Below are experts of layer 5 (counted from 0) of a mixture-of-experts language model. Rows are named router (the router's row for the expert), gate (a neuron's input weights, with its number), up (a neuron's input weights, with its number) and show model dimensions 64-127. Each number is 50 + 12 x the weight over its row's rms, rounded and kept within 0 to 99.
After each expert's rows: a language model's description of what the expert responds to. This comes from a sample of Wikipedia text that the model never trained on.

# expert 40
router:34 32 35 41 62 58 54 57 41 48 54 55 70 46 60 51 53 43 22 53 50 43 61 67 58 92 47 40 52 54 61 31 75 56 39 53 42 26 50 66 58 47 57 36 56 55 34 47 48 47 40 58 55 46 44 23 32 53 26 62 76 69 46 65
gate0:53 67 59 62 26 34 57 48 35 65 38 64 51 56 62 56 55 73 61 51 53 58 56 53 66 51 44 60 48 49 46 41 35 42 53 57 50 63 31 55 39 63 50 46 59 39 49 54 51 45 48 42 61 69 52 45 50 39 70 53 63 52 53 51
up0:46 37 59 40 66 50 51 74 45 44 50 58 47 59 45 42 60 60 59 44 46 65 26 42 42 57 62 65 55 39 32 56 39 51 46 53 51 39 58 56 48 35 45 29 08 53 63 29 52 45 42 61 36 60 36 47 39 56 57 79 48 66 62 48
It responds to: Article title = markers after blank lines, section ==, row-opening pipes in tables, and colons in infobox stat lines.

# expert 43
router:51 70 65 52 68 35 31 53 42 42 57 60 65 32 36 40 47 35 60 51 30 46 59 54 76 51 41 75 50 56 25 19 58 56 50 52 71 37 53 68 34 51 38 45 56 49 56 52 52 48 74 58 52 50 53 47 44 68 55 55 55 66 49 43
gate0:60 67 49 34 53 53 50 39 27 39 49 45 54 42 64 40 66 44 49 54 64 53 69 32 64 55 26 58 52 61 48 21 42 55 44 45 39 68 53 51 44 27 52 41 61 57 64 63 47 50 60 39 34 46 45 43 72 78 40 26 60 64 46 64
up0:38 45 57 36 45 62 46 54 63 44 53 59 26 36 63 43 54 40 50 38 71 59 47 33 53 58 73 36 54 43 64 49 41 60 52 52 57 54 36 54 60 50 36 45 45 59 43 37 60 57 65 51 61 44 50 46 57 15 34 60 42 57 56 47
It responds to: Line breaks and sentence-final periods, .", )., ending paragraphs, table rows, headings and list items.

# expert 22
router:29 42 27 45 34 41 45 73 62 39 46 59 62 42 68 48 60 58 47 38 36 49 52 63 50 78 59 51 43 52 53 48 56 48 61 61 84 22 43 57 57 47 56 26 55 41 26 42 39 48 60 81 54 53 40 35 32 65 53 47 60 65 55 61
gate0:49 52 61 40 60 53 52 59 59 60 50 70 68 63 28 40 43 57 27 55 36 55 45 35 60 53 37 39 52 60 62 66 39 34 75 51 38 48 47 54 33 46 58 31 43 62 33 61 50 32 47 46 60 49 21 61 45 46 39 56 67 56 59 73
up0:50 30 61 64 42 39 56 66 67 82 52 65 76 59 60 46 66 79 51 49 60 73 67 40 53 38 62 68 50 48 49 52 25 69 63 36 61 48 57 49 45 58 64 47 43 31 49 70 45 35 57 57 54 74 45 77 44 50 54 53 63 53 78 58
It responds to: Table cell pipes starting rows or separating values, and colons after infobox field labels like Disposal: or Born:.

# expert 14
router:49 54 46 35 66 64 75 68 34 60 75 52 62 44 46 57 57 35 50 41 31 50 58 52 48 52 34 46 66 53 33 54 56 36 45 58 55 59 79 49 27 45 66 42 47 40 46 45 55 33 53 66 47 47 38 48 55 31 29 27 72 46 60 56
gate0:35 69 59 45 48 46 42 36 52 67 66 61 69 54 67 66 62 38 71 48 46 60 41 58 68 61 42 62 40 55 65 43 75 43 50 31 38 55 46 70 34 61 42 62 44 53 41 57 54 58 60 51 72 45 50 40 30 67 65 37 43 38 40 51
up0:19 47 75 74 54 65 55 58 49 75 40 48 68 48 50 54 56 42 64 59 51 62 61 54 59 56 58 72 45 54 48 58 55 51 38 39 49 38 71 68 53 63 44 55 47 41 57 39 74 45 48 54 28 47 48 40 51 41 76 49 58 63 51 65
It responds to: Short letter-pieces inside or ending foreign and Latin names, species epithets and surnames, such as -ia, -na, -ucci, -ella, -zi.

# expert 12
router:56 42 45 72 49 60 72 35 28 57 40 52 66 58 56 45 50 56 44 60 35 50 58 51 57 42 17 62 70 56 57 51 49 25 57 43 53 35 70 52 35 41 40 52 77 48 61 50 51 34 45 47 47 65 61 60 57 41 45 36 60 49 50 36
gate16:60 40 58 31 73 36 56 42 41 59 40 57 70 42 84 67 49 39 61 37 64 40 46 60 53 37 50 61 63 73 47 44 36 42 42 54 50 51 65 60 67 39 39 43 33 50 22 57 39 60 46 53 32 55 44 52 40 40 65 35 61 66 48 64
up16:40 52 68 41 56 16 49 60 46 39 42 67 41 37 60 47 95 47 42 55 64 55 66 57 39 40 59 58 70 42 42 37 45 52 55 60 44 59 47 54 51 46 60 40 40 72 46 70 62 71 81 41 47 32 39 55 49 37 49 36 43 61 58 34
It responds to: Number tokens and digit continuations, mostly in pipe-delimited tables, dates, years and coordinates, such as 10, 84, 1170, .57.

# expert 31
router:64 55 28 37 70 73 57 42 05 61 63 59 53 18 63 59 63 50 55 51 38 65 48 65 66 46 43 56 41 60 31 37 49 62 63 52 45 49 34 76 37 55 61 30 45 70 65 44 54 33 57 63 63 25 56 42 55 44 48 54 56 41 57 59
gate0:50 22 56 34 39 39 76 65 49 62 43 52 53 39 65 69 56 60 63 36 61 51 72 70 60 48 57 44 43 76 56 42 66 55 64 41 47 45 52 44 40 56 36 57 35 54 69 68 60 46 49 57 53 53 39 77 80 57 80 58 45 37 44 50
up0:65 38 46 65 37 40 17 40 61 43 77 41 46 37 42 36 53 56 29 60 64 38 49 37 50 41 45 50 54 58 50 65 46 32 48 49 47 54 70 53 47 75 56 59 49 61 52 53 52 23 46 40 50 39 51 72 51 49 60 43 42 64 40 38
It responds to: Closing quotation marks, apostrophes, parentheses, periods and heading == marks, especially at the end of quoted speech.

# expert 63
router:63 35 40 50 56 46 51 73 41 48 47 51 54 38 51 46 65 49 45 68 50 43 58 54 39 52 27 52 47 65 48 42 63 43 55 33 55 32 40 46 66 28 57 31 59 33 40 41 43 44 45 80 33 63 45 28 41 44 38 37 74 43 50 39
gate0:56 56 50 46 46 61 52 60 61 66 44 28 54 50 40 63 37 38 58 55 40 70 57 63 59 40 69 51 50 55 49 34 35 71 37 51 51 39 55 54 66 49 37 36 51 42 61 46 47 50 42 66 26 63 43 48 37 67 82 63 66 43 41 45
up0:59 60 49 66 26 22 37 27 71 59 52 69 47 59 64 56 67 78 57 37 30 52 33 37 52 57 68 47 67 46 62 62 57 58 45 47 70 64 37 48 30 58 69 60 75 55 70 48 33 58 58 53 54 46 53 57 48 31 48 28 47 65 55 54
It responds to: Vowel and syllable pieces inside foreign proper names, mostly South Asian, Japanese, or Italian, e.g. Alla, Jama, Toaplan, Isuzu, Gallarate.